Weights of a small mixture-of-experts language model, trained from scratch on English Wikipedia.
Size: width 192, vocabulary 5865.
Training: a variant of Adam for the experts, 6669 steps.
Below are experts of layer 6 (counted from 0) of a mixture-of-experts language model. Rows are named router (the router's row for the expert), gate (a neuron's input weights, with its number), up (a neuron's input weights, with its number) and show model dimensions 0-191. Each number is 500 + 40 x the weight over its row's rms, rounded and kept within 0 to 999. Numbers have three digits each.
After each expert's rows: "mostly gets" lists some tokens that are sent to it at least half of the time; "comes after" lists some tokens at least twice as common just before its tokens as in all text. This comes from a sample of Wikipedia text that the model never trained on. Tokens count by the router's weight.

# expert 31
router:483522486532522561455472476488490468537456523570541580490452467436575466498540444440495457468492596427533522550524502424501545530575397460514409496544489556455494527503452425494459537509467514492460501524486465600481499472470456552459501503474560531501581547437531419526528479561509474496512481450497505574510539450434506518526488482443472489490504503485559558461461473497481477552470469517540444486503463545463538498501440484505453545487564489571514479589448486536511522495534553437521433503488539499567546471455534498439506459466486478539495518545492503567484536476494478519
gate1:473511414444480528569510452417478497527526501490488483546557479494490484451455466501477500475552467600525472524559543481496548518492575489497534527550429504550530447394478498479507570538495504509530512526520525482515491505507545536528518455438502448456473476491535500426508506478587473532447547524520510539562497521497454519532448509555421535529556518431442506598577489559545527482567582522497463491525471529544531495459483457528483514491500535511506496413419528529492557463529500567525472467501474518495509521571542532505522536550518560443472480538472513409545421483434533473
up1:449470461577477479467537503389433507468519481531435470513444516507494488468557480492497498459476506502471475450475579503556513539540481452470523448533485503527439475513554483443488518487510483490429493507524510516516460630552500501442523456494507514449491489500514448515575595516450496527532533482550508549467524429436512465494570536553446529533449515442490524519524532509484507474498563424550497512603549436517468456433531572504536505598526505502535476385562517547515479530510520481497544502460554452442454558544512520539541482522520487514496508513543488556497419499487488543
gate2:492488486421440478477460482540474543537443518533466495450513514524480492591493518512488532439517438387558507457486462506534423540538471507534528507492486468459494492521583505522467518474493552500508539481457463482448485499566486466501459477483517490525490436554533554468468452533516500490558463543505472557485567474492525513518520472490488490533460508420406546508483487565490580495559454572429540532492477501519495503534468544459545513526504566414533426496510560475410483434464463385513495509455431499527509532501487553535522581460511440527453480476531452489598501549486446509
up2:516530550514462517502480511509478411526458538546433470560499483476507557502525520491446521476456519464485450506506547557497535527487465492539492460450486544530511486576422470514542433539506501527510472464534461444419482547383565451501500564517498584590556498492499475527502484465514461510492519519426542471492473542465532566601511560412482494515519497446499446566467511554512502476483582424547511441556482519447541458483462531521507524502528515520466494615522507518511492500509455531497446490468459437493548507520539538503495506556407589451485509446447517450490462461512505494
gate3:531512510474474522597523484458516488509502418513545501442508532541478508520472512504440513452496489467524513453487429461574430465524481483463475579551537472495497536438414490485467526436518532538440457531484447527499518549507555432590451486547506457546469481484513545511446484537440574498493473406541539471486459479538508425490533535502410546540480497470448502500504583502465485445474506503449478460506480532490535478492476498473500494477441519469449537604528487462501524593463457412566508464543461505486482482494460452478484487553500440452511519523488608506594506548508516544
up3:529454466491534483558522506581484528484452533533465547595456406542511560498450531445471513524460508483583459570506542525416559580508507473530531533381528518547465428556419541448530500468389524489483526497502467499493517527589517526480513544534479545481508539458507452496443508445474478506474504480522503509520527472554461600526542506443455457501498529553533473558486484541483509490486493458516509513512484474486584485587462525547500527444534468499485511458460584522500476511468461493526487580499513537510550579521504528499472490559465513529521566543506545512452485502566527518
mostly gets: "==S", "- S", "===S", "- Kingdom", "- Preceded by:", "- Binomial"
comes after: "\n", "\n\n", "| ", " B", "-", "|"

# expert 36
router:530513501512513506501580554571490487495543572495499491447453491462518452481529438470508518416519480561464501496418455488540519481465502454564437552491491552542468581504466563530456435434532520540479525512514525448495500465429570498539502504485576489564512473437532432553557550551525512511450493477543499458458450485517513549448558495472490464480490487503513558486403549471541527483559503506489517555479550523492510474505548491570398499537598503469562525583506469434482484555553472516453517479470453516488470575470510510540487541466527541456535436497533519440515544537467506555
gate1:460533457550419527507492463486541485462529453478427550425487477512487497459505512536468484546510451458482519467429511435503417469515551445496511484564505514562434507521549484484518561509487459519484483530544473559557499454489522576479506473482535455483425496516502538502520533575519495477474490485508529544508539539500475502459534499496516557549582549510485488399544449376473495459512524505512531580517509496421400549579580523519476445539509478468563556557491504436474522539514561439514468552498493519481458541544438523525486466459514475534507503441441572457489461537547532525
up1:475500495550490529515555434495459540508513541522525494490527519542481437400533480549489550474501478505542474592439476548550504456494560483474495533454553535527493570506536506454493507572479531490488543606553447487428529466474491501472552554550558565503417468479499459576507509538472484519492545525554522483455517501454466552501502510496552521523508490506505426447469514430526490520449563560525502544546532505427424499606484529432506500486493525463538539486515516522437546519447516498478444607517491474538532530541461537503530464478509522506516549418456433511513438592469498537
gate2:530479489546500512462389560518479514433445524515472464471498511510499497489485552435479564460415515518488600541506510497541529529452533579440471501495519510503485425569584571454497477469426596477412534475479489464481482506502470478469541521495490500557495521536503518553512570544426521508499516554562483436539493452598518452506524490455489479483420542444499530554529480484489533447487517522441503452508559526519487508484448582495567509500494468511412486503477438499485450479503461468536576531540501452509543495524465509488464515470473518485535501537502415528493470512446418427
up2:538515471481528484529518481506507565546554470547523486501393603484484576523490497523453449549505520484545520405523451564493498533558524482511501441493470492535524496490421531515520561491468455537520501485526571508519464454442557516461545521397542492542505565565487454442551553472509427449485446529443557485524515544559489541507473588527414475469459522549491456570448431537524508461437470536534519572440490475510495518518516511544517470555550492442495517587528516512596527511483523489456477486478526467525492448512515470522532483543546506500507558477542510500489497519552579486
gate3:512511482497545461475499519427534516507482484525486544420481580474498487457530500492480563529485538516559485562515514563583565521492573552499486547526453481501582496557488546545552480464498531477481483539560502516436449521480493523521493556532474541541506536459539541512519547504559549371483502473481467487476542510505546494554483538472508507608450411488469539534470525537476387455498469442465475551506463530482487523524501437476558495452440507492487408484532482469451535474522434560497468518537441546446498487534510487510446491436480402506410534483547503492555498490485557524
up3:506498509543481547481478536487573520487475550539483549519502567559521458463528454507493505522482455484537509544486526555496397535483495471490471506552482528567524505545579523557509444525591452537550471505520470495469523489504548481459511462496529502531542507479517497531628582536535533425389502486570565498467472463521523551443524552412496489515412525486506440478418477512522494471477494545607496521479489535522536476509582474524531458451451468556555493522513439461442481514513552492508495530542544542509505500506518468502475473436506462499450463545586452544519442547519536446
mostly gets: " The", " | The", "- Genus", ": The", ", The", " James"
comes after: ".", "2", "1", "\n\n", "y", " |"

# expert 26
router:529608529428428556505518571508488499593498480533552492529524421421466566491471483500527542507513453482493528528507504412482523531529529497512451498500510499464500559523454507553458469489549497523494521549448498430514508500569460433614461470556452471518513403473558475450515479548505487492532510509511466458507490496546492486557486512541458454474432522543466504499469596457483426490560499497552525487481535535507500516513441452516514517452510482452447563469495430462468459534493536496503513503441476466439572560540493527462463526593473483506497415557450540456536451521513529460
gate0:510512420441579506519483466497526521489479535470564578542489569480487438468447604490485449509479536471568484478507432487552462454410486464429476505583537472498478510490437507478527548494503512504533483413500494620455495497484460491539493465518464540512560546557487441486507443441501569486472483441511555497537556587485468501552514548508485518489519525404548588442477491487525523544498487544494477481522498482496483575466452496563479557489504536542491468509482519519435549473454434497454487517508529493544495457523433457514502506492481426396522470540497512507517482476491431540
up0:520515593538524526558500487492527477461544419530546440491490459498477580523524513411551489566463495495419471487401541459490588486577529491543527514537584493469512411508453478526509501485477567509503571505543546526478491510453530499491507538465553494518436527460496491490495567530437467527453503503484440467444537465505418516479499469451629511506510449516484462500438450504569414541498495571538473500475489487454452517514459488545470485481420559480544536544461524526535527429491472469447489533496509529499456490517533507550447531480567473537480494416499467441503512522492510511
gate1:484561551493501450514568448585552488504408543531460462443463458561540454479491486460490484536484513531497509460523562506555488473550518523469521601486500435491411595568459525501487550483472481521481521547469482474471515471525554558477510567534527498496510476527526512439570556539485571504510578499482597513412531475502496519516506473476527480478516502499491505518534492516545546462528453488544502436452541406480502503469505475524514547512401480555507491453536474496542550477469540407520437540472506529517513451572476515446479544502497531580530533569476477535514490595517472538
up1:500522444494455501525496450442566525514513452467444510503578525458476513536537562509481467448509421581532459477506500493573470509438532496532511536473499471492535542518462519440537507529476436511552491457487526466505469484518520553428515443576503490514507489497492505557462573543460466525535417544517509472478613591455518482480421495475433467482510530526576558524499547532510520529509488491455528469536498412468524500525437512483543504430539549528418465482576549504443462472507506544478511458519483524511514565530517505537464570518529504455444493570510479560486403474435446434
gate2:455486492510532541517434566454484391470515433540483500530509541436485477458490508511489420490502474530452531532446494469567543502521519451506486553505463492495492441488511511432475513516500521521542421536501462493501473534438547548532417560461523591531504556514447470553517522494497553520526544562478491523542554545566471468564467473432517533484527517493532519512570468562468393473494487476529490546543487451530501480505532531471512555514537525513606452523424481423469519558571498499524535506499536530540430471413534504499504478514499496593470440550433420463508491519523468484
up2:554488490563491482527517463415598509476495406561407550550548512449401511463507517447529474516462474528451469487437465504534466449537456534555530458500494428503499458452605529497515487522471611480507479442430529560507499472485502492568411442526474536508514501520480481489484482464539431509479427565519437457512516498507490506486487497489554580547549476492480524435547453472568492485539545533508500424552468453520509482486473503529545515526484465467559546505513555489572522502493455521505534550511443493472491495450490521531518454448515480447505465567481516507512418503534540544
mostly gets: " south", " north", "|---|---|---|---|---|", "|---|---|---|---|---|---|", "oky", "ordan"
comes after: " S", " K", " T", " Sh", " t", " s"

# expert 4
router:519457459504550513562464518475514466464561527498485485543534482465585499489579457486454541502530546520485544532449453468560530487477434458440548484433541532563527534529458540489448523541515440496523656504484509493559451457451555554443516487497531569497505540528539450537551481446515426514511546542528499571503517484503505525474493490531557516482494474492515553421522560445496505571529509548506507545557492544466436621521535529423496572518439460495482474538515501540552527555510470491472515464476521451506531522553542449562487489471474544517549528524524529545439500491484476544
gate7:537497538484473511391518461543512466523493429497467521454510446475463526519486455582429535464518540448477515422491517488556516498502477529512540450452497506455494492439461515504528450444480494460431564590514437496478435488477566546512504421499528540538501475509565394479418471485564528573529491529543452506411534514514520506496435439481474538426517486514501561532496513492556489456432505519529513493485420509518516544512482493522477530472509540528482523542470486513500587531564561456498528490467461500468500459474489498394406466484494527495449455471507572442531438524549484522
up7:463519481479530493532442518508555525440545526589637544506557494525456499579529465499487530471500568433438591423614493443467539511568473470514475515518489430474561465485463589519503421513479481509528527478427478491486572468446430459487536527510529524494545535493481544451439415458527524499487499481504504474516501456502488473509411511534491501526541453543453546480488464485568533526482472494473459493517551464520486538534552500469451549484517553513486540466462464490435594470492469500501504572550477481442478535478555471459489534491466565520514482496493544517510443459527533497
gate8:453553496562476462502461496502576567473579505491457502494443497522494487491516482533579512556430509511468513504509449446486495514463535499467456489500416446483546537502547564520478519477511524525534524567530530525511481456518580592497425470456466447474519471515531474488535584499542515513542478478524517555520529526526472463552442456477524447440512493488517526518434411502551424493485443499546446530510476482522564522533436465486548503523555498452473501463512521479416459458499525442468564552532510538484452483547573462522538423438525466554517504609402471541505502474527434513
up8:466529548514533500472558567469518490555434504477570517466487495543475425526493550527455396498493413562547497549531465554483490466519526518471455563508519475487441478528486523520514495464443578519458393557469514474475530420539488500489516537540487547477511504549476454520479453494475507468459531563481387474531523554516516517525516583535437483517451533500527493467520539469529454460588470486454550485496542560487483472488491458518475558429540533437501428489492544461480480545429461540474491502519401511492452528583498518471494490491508390476474553466446484491517482495454526453
gate9:427495514438465581463550493590486473546515538464503452566461479449546518523495488493515464470519542545477473542419464494485540477625442499471488507568499565478555469514461534492469475546468511499474496492550448409497507533462464391495513479543581470478551476536518438463549464564461500503439524519501537552418482521529485446441543515482552473478502415551461534508499502467520496512513436553466488518462520496516520482530463469509541538514594478565508526545483501538539507452471542511502467457489502532498531469503477486509564469421499504510531476540575585508481513501576409474
up9:521508520487439443478466487448451504489581483445469535531452489466511528508497486523580535574532526497495423487481523536483490490418530514488485471517557471526462540440540538562456539469473552447558509395563504521530534522494572530541524476496516430509470536594482512454490500523505477456530514473452485457447488495489515462509358528525465501502562437477488440519484463454504570491464519507568546534513478583555517428508556548524481432480504487500516432461545517479451540446502580420445490528483453474501463530480462511502527421524599518525541497486473465506485491444507512464
mostly gets: "\".", "andidate | Votes |", " (aged ", "(s) |", "Scientific classification", "- Phylum"
comes after: "\n\n", "\n", ")", " |  | C", " information", "ame"

# expert 28
router:526562490484513534493480507496463467521517536532488527486521521547534571496595498438471551514527554484525514536470505440547561456477464485435403464551511463493477543500477509513398485461608504492506675452509511498499509491474503527512515534520506525521501468496478463535497550506500470513506498519473494544484470425521518476545512493493538482519494502529503436535437476502537474535555473501561482429517544498497494576447484570452529492543517427485623404529547500482497561493491525543440484455465476492449454503468508483550551442550505533477457474501471523484446491554557475609
gate7:570566522478498478507432485515458518553553527554466506514475461504467560460494487491502490503499460435457461433597486446453510458539495576564526491407524535480457502465539469539543490524555489427528477595568503529486431530509476535469510514463456542502483540425478449511501515511480548514513458498438511550497533536527452519520500439474563576577508487522490548480499590517574526533427506489482423526439536429524495455465538505470459560533552522484520502394461459482468467547510543528523551460459534480486471489559459479428449518547504458526482503578487520529524531477459526497
up7:532539539434469611594519458532511490511573508531471548488533531509549498514533533484406554515471559449452511487498454482471576535508405478522527466424491487460479513527512450477520547533468467414510509513544504483516414505506449543439518514520500561528539544506521441551538467541542531470507521536527473517526547488504483538503519461532528465495543544547480518480513536497493493518474518486475515484553476462457509483455544452411422546526548480540507588531486459446435531514495488499494496541476474522424521498425600489506533424411489580521463447473488473464519511536512469600
gate8:476532519526565456514540515467499517414590478485497519530488483365531472483485511525557516520486500452528597497499493517556532491563494525483502559511450526499507530511458489423499478525510515459450555506455499476537470489462491551508527500534566516487506469465537524558468530420593492512476564508508526522521529465509504542556483551612538585527512519538458457421442471461460498468558488497525497489508455532473490520445504475555488501458468495420470472518549534541517548498442497518453468482576442591484457465573537433522501504542428491478426453512514567491494490542465577550
up8:379478485552508465514564459541580471503472523503485525556482535508469499498508506434453508522498542373475510542479459553447525525528469520497504559456491445475421544509507533506540517548529464458483456516493462472476485553488464502520516432509442555457447499504510520525526398447503517532484524595474529416500533495532555527563515587519532481491523473490535501493547487564487493490559516498440504441485561508478563519460411452483580534481479515436483525445486471533461479459483417503429506538465524535508530482477570486531499574425491508509558524493450482494463469583503476552
gate9:549524529508480429479512473500415511452421543494520443552458483512534495444525484508515501522494468459460432528529474459522451543473496478483536522478479464520486468565544449426470531579521511515503438556507505525482485498505504405515473396453554480574477467451500513555555510485493493496433516510494397523444481487394520488461535474555474484494480508464543483512503510464494522552481481489588505498487527470551502402474426479448443526533472507548549450551496487492571392447466409466456464460544579480541532515480507476548534528463462463510529477520463464539455511500524511427
up9:511523560471531527497498498549468515471455597529473483511569512531487506536537562519495486509514506494389476522488426457456447505493546433527494549544481473539437549522520499455455545638510557459507431521467466537485469466518486492505507431473535492546463433455479456470468450464471507436485513504554454538479504498540457412520459489534511485491491526472477516478480476433531531527503389527495494501495497428525508460476495455487475530432512463563568397481513492504563444479484474533498480513525641534546521506478495445521542472425424465559497529456487466556487484505501523521
mostly gets: "); ", "- In office ", "- Died: ", "is.", "es.", " *"
comes after: " |", " |  |", ")", "\n", " |  |  |", ") |"

# expert 22
router:564584439520540569525567485541489464468562511460523500569456464587552511562524441496550470551528468479545548480544546533532492470535517507483466553494473556531482466480496526518498508522487482502501436529519516471504522478494531497438591524449538498547545552532486568494545496499513450586548528454516528477499481490536473539447542492488477464537507510546443495510462555520499504486513498477504537455455470521503423527479423452474569461499541501464450423464549479515504573523504480464489579474508560500505575505393499463611486446469456483407508458465457451585443482492538501517
gate2:500499481499526484556462478450468516532531532533516484504507545460522541516512494418505477517529514564466483523534485550552486518470479517460471539549444473426516443535493521469539527532527480551512528482536576558466568506476511552533487520443546558496507474512495429461552477524530523480466490473503494549480568455516543568568446435502499503557461499480489589520522514497595558520484636474439461531525529498462507531460475530496458542548500429519456529569473469432583516504467467505517447497515538541532477474546430577515468462443469555485559510455462464386482442424524462517
up2:497542519442502494480545557517481492492509528415471479515445460492521429532462501495458475534485487621467429495509484431442527468481527497575498433576540496514499566467446450445469462458461474563512508500543456545426476526494540395493481427557509521493522466497489507516484515487480520521594530545517447470550495540579457435554581482470515511417570513505555530544471514491499490492560500468514514499466527493563538491564548434517547461545521501543545491452525525509508476510551528509449484523496562510477586567460477505504493537593544492546421518488495556506537536537471469471
gate3:544525517439565570519458544534567548540536472513557541549469479589531476473502474506561442531465491545513449471528471471511531558517588532512501427435558464483531465524417560409529474495531436459542496546481513453457520568542517512553508457483503517488474554503552483463512483406486554493503463509416500512514528446524522443570503484509463504519471554494482495464474486543513403499548511500522485439506531533528552470540536515473481591505497517572455460485515534548509469545448494504559480587541568503469481557463511446549434587519482521500469511490535547487544495493453477465
up3:455511491502521446511517483419414450437542473538442491455523427498461462477428503562464584488490494489475494542556553480600465490480471548426477555551466453476501510481530499465483498558480501529474501408517508492408553531505484438503504472520453486502548516454485518517501571535463497510563560481427540498568472566538523473498486594530518582497536470492520496498456558473521483527500491547507554487440449484521512437525514487581537514504467527515489507502489456469542501458482459395494465496509535518449526452499513542490546513574529508490561385557446502465475510477501487414
gate4:534509462531435514524492457460526442547477486470565485579472529526505506529491498537499491564434452507533544433525474420494548446534432547532480548454460449547483524535465457557449515528438443494464482542429474545524543541550401401533514475543518518486554494474441542533374536516518509521533531489511487460457495559563507503530565526449523475589501562476449476535574552546425447506488555502512521467488474499512503510511466505481546492530519470529516529500518475540493528542554509559478489462508547549377468533498550475466460506492505469545472548543537526509497544540519486557
up4:492473511444512551474448510491533531531506494520481527515503470523493469464430461513506496518479514532503513480493490470506525507473539524454457472511508506427507442543469527505574456546516400477540541447515435485541499541514467499502512510494514552453583568453495549512555527522440506587442502473410490545472538461496552471501412451486468543519514471541458499511562468517530440461485474547507488537448591527518489518489550558527480518524493514466497561499435561534370528461529460427546446532442511393515508558514539466483566492617528498504538514531495543445481454593500510459
mostly gets: " until", " day", " September", " week", " month", " July"
comes after: "2", "1", " October ", " July ", " May ", " March "

# expert 1
router:527482545440435508534408499519474511454532520532558513496545532486520562497566487452509513548549530510449510438552536475501545503520433527553556467469529482479500459509499495490506482515461448538511622563477517479522438486421479451550444497485470543542513420508473508524516487468508411481491561489458470511477603438500526452514530487491483499441534468498517474454519474512510457504463503520512483524507491484539485590517483517433479486517499547448562445471418490506517580473524514551407443473505528507519540526583466530471583440451493489525572509447489432562554531491423434512
gate7:512519482501494448582444434517440525445540516500486531503489531509522494481510454474469468503506529478544481448519561603567434530499604540493472536563520422569464493456519550416521534512522505525499470487532590492486514539443476524516537478487527432544546557489422542487492506439501460485533461490458533536561473490509483487462518502515535553466454487499459520512510454463491490521471525472490534453425509520552515562414561612547508507517407494451490475477499455481542444505470471489532527568490518535483435416477461506534474482520445452593460401500517521525494515534469450505
up7:566479507532582513410501469413549454454463483453539511512467531489473494470445504497514497530444462488504518576525451545478538516403383497392478479500521546494534527505540483444516482559545468449460533541499536501482539453519520500498527526457523501574436404517509529416515493502576536471481401501507485554433531541471480495519427497486464551515558456433472515485491478512500492469551528523465472507509536531416483450511482481497475462518459525511546555497471545557536535545531489505462505474529480490463501611457537473455500424528476548466566523465531516466515499431501528548
gate8:508484496464520544424474462477491485582496505513487558482463504434438493506495492493450525528483490481417570471542490502480478520529426566470450536519517506573528438511526533373448546493517450504539517456514550448531509476489516563538452482451548522457520572530471481494495525480528514499473524417485532560521532521486574448527550571409523506528469553456466522495506466520462534551486540491544546519486490521461524489492534472481439536469493594442519461537481592419526521521571486472518571480588537512595560483495498439465504564462445486485512530441499545454497504495493503439
up8:419462507474481454511508527519550455504513487534494545569514535498492559444515457517519509511516513523516493487556508516569521537461487446438490451482520520423530431540495551495474484408454520463563528462503555453530524633471487507456455500473467530486493525382462547544496466480544502546499532485530524552467534487485499519514450562514374443551488531501499496489533505505451458455519487396499551512514538540475533501502490558510517562420509548483487492520504455503499504470504438513441520548535492517480496560481464601435526559490495560559485480541452492448558560525431423528
gate9:529423561530503467461456476532525455455412596460572478491493488440485510479462520552534448534505478576446554480499497494452477559495447418510469517464508582554497520477471485538499422423485511449542551465456517496517482501494454505463583527422498499523500493495473536502500450522556503523450467452503480490503495548499453523493488464541464593431566528565472500519457577523524520542523486503454581489478532465590455523543554545506493539451472497489514520544527562435488554552475518467532476480561490536591486513536460460505568455502509539556498558513550541509506445512472548548
up9:502490531517478502528451527548531484526469537560508453527498509422525436455475471518463460505546494501414457535532504517540464529580544496520500516537499482439474492531504533405419533497494538534461505466467529524511423502470574512497583490534440544514493445459525519459492565427522472438488564481502528505564453517430545497517477427499576426517512481540525523416500539483564531579463508589473518550488460493524427471505463547507522502522453507452479514520563524522533518560520512491516420487508525483568453415539557490480538438507507510539529463412501493525491449481581575498
mostly gets: " ft ", "″N ", "|---|---|---|---|", "|---|---|---|---|---|", "′", "- • Total: "
comes after: " | ", " (", "; ", "\n", "1", "0"

# expert 25
router:537524488484537497438507547464538492509464525499496577539506473513463450476439605449561522491476469510546487534493450477507554519508517480556459564568526508485528588466482475525498494522441509476471516546457501567418495491456507525530575446467564522525457463465585461425441461532548583533555572460485462600468532540433514572541549490535470477508539559513553524460501494530484499476476478537511429565548509514484496466507517485507493536482491533421454508497492391479529491493518469440565460428518484486497556549509468509554544488572494473524461520459492545505528484533419502539
gate0:498490463469593554472539518410468532508470572447430506523430477505413470570466539584532458506505483550534544494529478474536427508554487580523557514528461473487571563513478545518504495543504462527510530476530500516497551543471557558578537524462464504429484480581566491465546484462488495560493528478500493532496479508477499444552498544521489569490531568517495516531463504542532516535489477526466500519505458559551452508553522416541489585491527544460466461485522443456528402403497481460504524536551507522583474458461478529512487532530552520514478542529452517502507423460481445478
up0:532509546513512513515474501485516534482491548469467537482402517601461506533485506507486506541544467462591437497517539454557414485449514485572484525542475525551508517571486426580528532527528473449572501497495503518531482533535534536456573508537494462439461507550491496531583440525522547466438565490492529495519357497487507491498477460555486562475562557495480532528475511512546540494443480550520567471534501421490564497528452494459556584548469529481482542513562488481471528516499491431537507507502535507534520488520413517473493565485470528487555438527501540484519476465519404548
gate1:514511453447552456460454526507531457522541498594505479472474518489479504527554547514374508556475564512517505480439529482498526527548536541505516495485449582467527540555476514526493448553514462563527554494457539458489508523544500462531456491520504492440562452536420481501503568554568492551501447453522456521515472585520523464546515518567485427556560496483428572549437508520479484503576465556440459484483455508488509529564528492537461521471509535513492491493446479506509542460463440513406511510575557486542482507543505614470460464515543590516470442510493493483465483485471474534
up1:498499503478487492514473512488507458533483521487521497468514473488459449413590452483544440468454476439513459581564476507432512506486491502545489465513588551554417500509504522518564494459487534484522494500497523509513531456480535441542568485472559549522488488404541460520505592506466533509575485540480446506556548562468489496459469552460531485465487490483513445467479527529461481536449509530518553531466495520522545509512544539545537468472496442514489604579516599399531425527532492504502542505468386515480461564435533487546522465523523460488539543421495452518473476556554462526
gate2:426442471450459476481573472569558503523482527508561463560482523442546514523433532449553549576553532478516539486462460531510513515482462510490506491473527499488472526553523498451498483449451444492509482451513485460445467458527441424503467513491506553517395462462454438526453504488519456459501511459515541528516503587486514495541521526473472485475449562511488517537464454510494486531477440411509531429509520491626575545478514576497498478479560451541555498463429518599501420529466515428507501516509556474481515504447524536477588519510517457450494517552522513525446517550486431507
up2:482517506473541517523499466555499468537438504476502512521511425499463475538432545472503506513447477468449453490424458528547525491513477496494489582538478500418511427472470509434460516491514545468577479538549449438480507507428391472508524512544497579459463473518530520465496532515494578461489511535541532504501473553528553489513564504579487473463517519511550518441432549544478524532529504507418474527453450519535555498505488577498550508437545451541472492508449501498532536517373592427557521451532525507407548486548545556551507557499480521524477479561504514514439513498532460526
mostly gets: "An", "Ch", "Al", "| C", "===S", "==T"
comes after: "\n\n", "\n", "-", " \"", " (", " | \""

# expert 3
router:493528401533496488496524483445455492513455511459474494509512498536509534504508480501530529504491472471473433489450539531505505516388441577425524496454535570537423456496505568528543489532536460496480514489479511450577442472470518527529500534455548464470469466550542568450554581502523477437472533463462524438441490467478473526450468485558483537479491458427489444467492498521450501516476478481465500580453536485476522512466523448512529479555469508436469479410488423560475555436509555501427459537516531444517498533473479495563473509482465537486612466511532440580573471468469441510
gate1:522505526510476512547478516601440607512470438541486485454501499465491466498514543565446534509482520467532483500476465487513464538538467526533471470475487449505475523587596514483566511499532433465584542460603466511501495411518474448506502502510555574507547523504445507532504485489458528457562563483467450475484522533491528503556437506510586586611421505450553526526511505472466555522564451479467510565484489484483444484403463507554452431462521500535479473531497509428510437514498486459529515480543436508477472492485535541489531433540514527491478513449470458469499536497545541504
up1:564467520531430507611548510511512506472509478472487557531495529522540522520483479544463515474555514537507470429415555532455479518494483476529420477506513491497457426522481531502610551466497517546532555467542526479473501477517554513448526498510436577537558522483485530528486471527504549534437537467547490459510500486503489469484509410514515524504502423531518508463430527483435502472565459566463471469435482464503520534592504447480518527503492489490509469504480598431530535481505442534488463590461473538455558533542509553512516531552564516528537405481443429555484517456566522427
gate2:531401521512508522469500503477565534449469434485584557537527481547529467522510441589499496493466511482517486539536453505499533529482493519501450555521490516539492495518507530516493476588539471486481484502460469489544460463559572468417544492389498519562513477506462507490487505409529556432480574494454430537479510543433545478483478481462434533546517438501511485479545492543474540553500543486520540528525454519476505469452480504553500430432491469475454452423486455499501519538567450454489438473483451418500439514524557436505495492469451477517433524513446377509508496490468514574
up2:392528483499499467454521457480469534418448468534506499513437472469552446494439529462505574519490464587469429550627553476565489494552497523493600506451513488446439516452500498502438432521495495542620468500471512533472503460464549478496586496507563495533509508457474531468469530497453382474483582514495465503516524544537413496528506528537494555565520480449495500504501451406517527503595479542512482493438506448527502447455469522520527507460475483534490496504491551483551450480511493555549461475538485497497476512430470492522512458542525516496505490494495520482425472488514524505
gate3:528411454508513502459498542495518540420470481506465503532564606502585493485516450500506522541533499423558531580450548475458513422484549505573517468495505594468511542408451486508506471510467465496596572532490496526521503519522520503463541464491535491490529512513478500511448508484583445482528470518488502465416543461484484505500471460493496496544516510437522524490500468527480537561525521501481429562549476460428463513423558559524517490513424565537420468535493535484570519449526527546538367490485538453529501472450500547464454473513472494563471454495536490494528486496453533522
up3:575559552455515500484559522478521563465409524508504522511510497579450531460472490489465502505517515586471515491487519548523473453468448524403541490525438520564475486570510544482519421468434509497553574518531451461515513511538554479512532516582508487549516507496479482473461565564392415549491477473491536542524450497572480454490483529489562437554484464517453481495516512507457519463492540507521545485467507486487489497527519507546542494498504550572472487511491425529505524577413469533527490477509472505526519490551516458518451495424434510490567559422522451467573521454523432420
mostly gets: "88", "86", "87", "85", "90", "80"
comes after: "1", " ", "2", ",", "5", "3"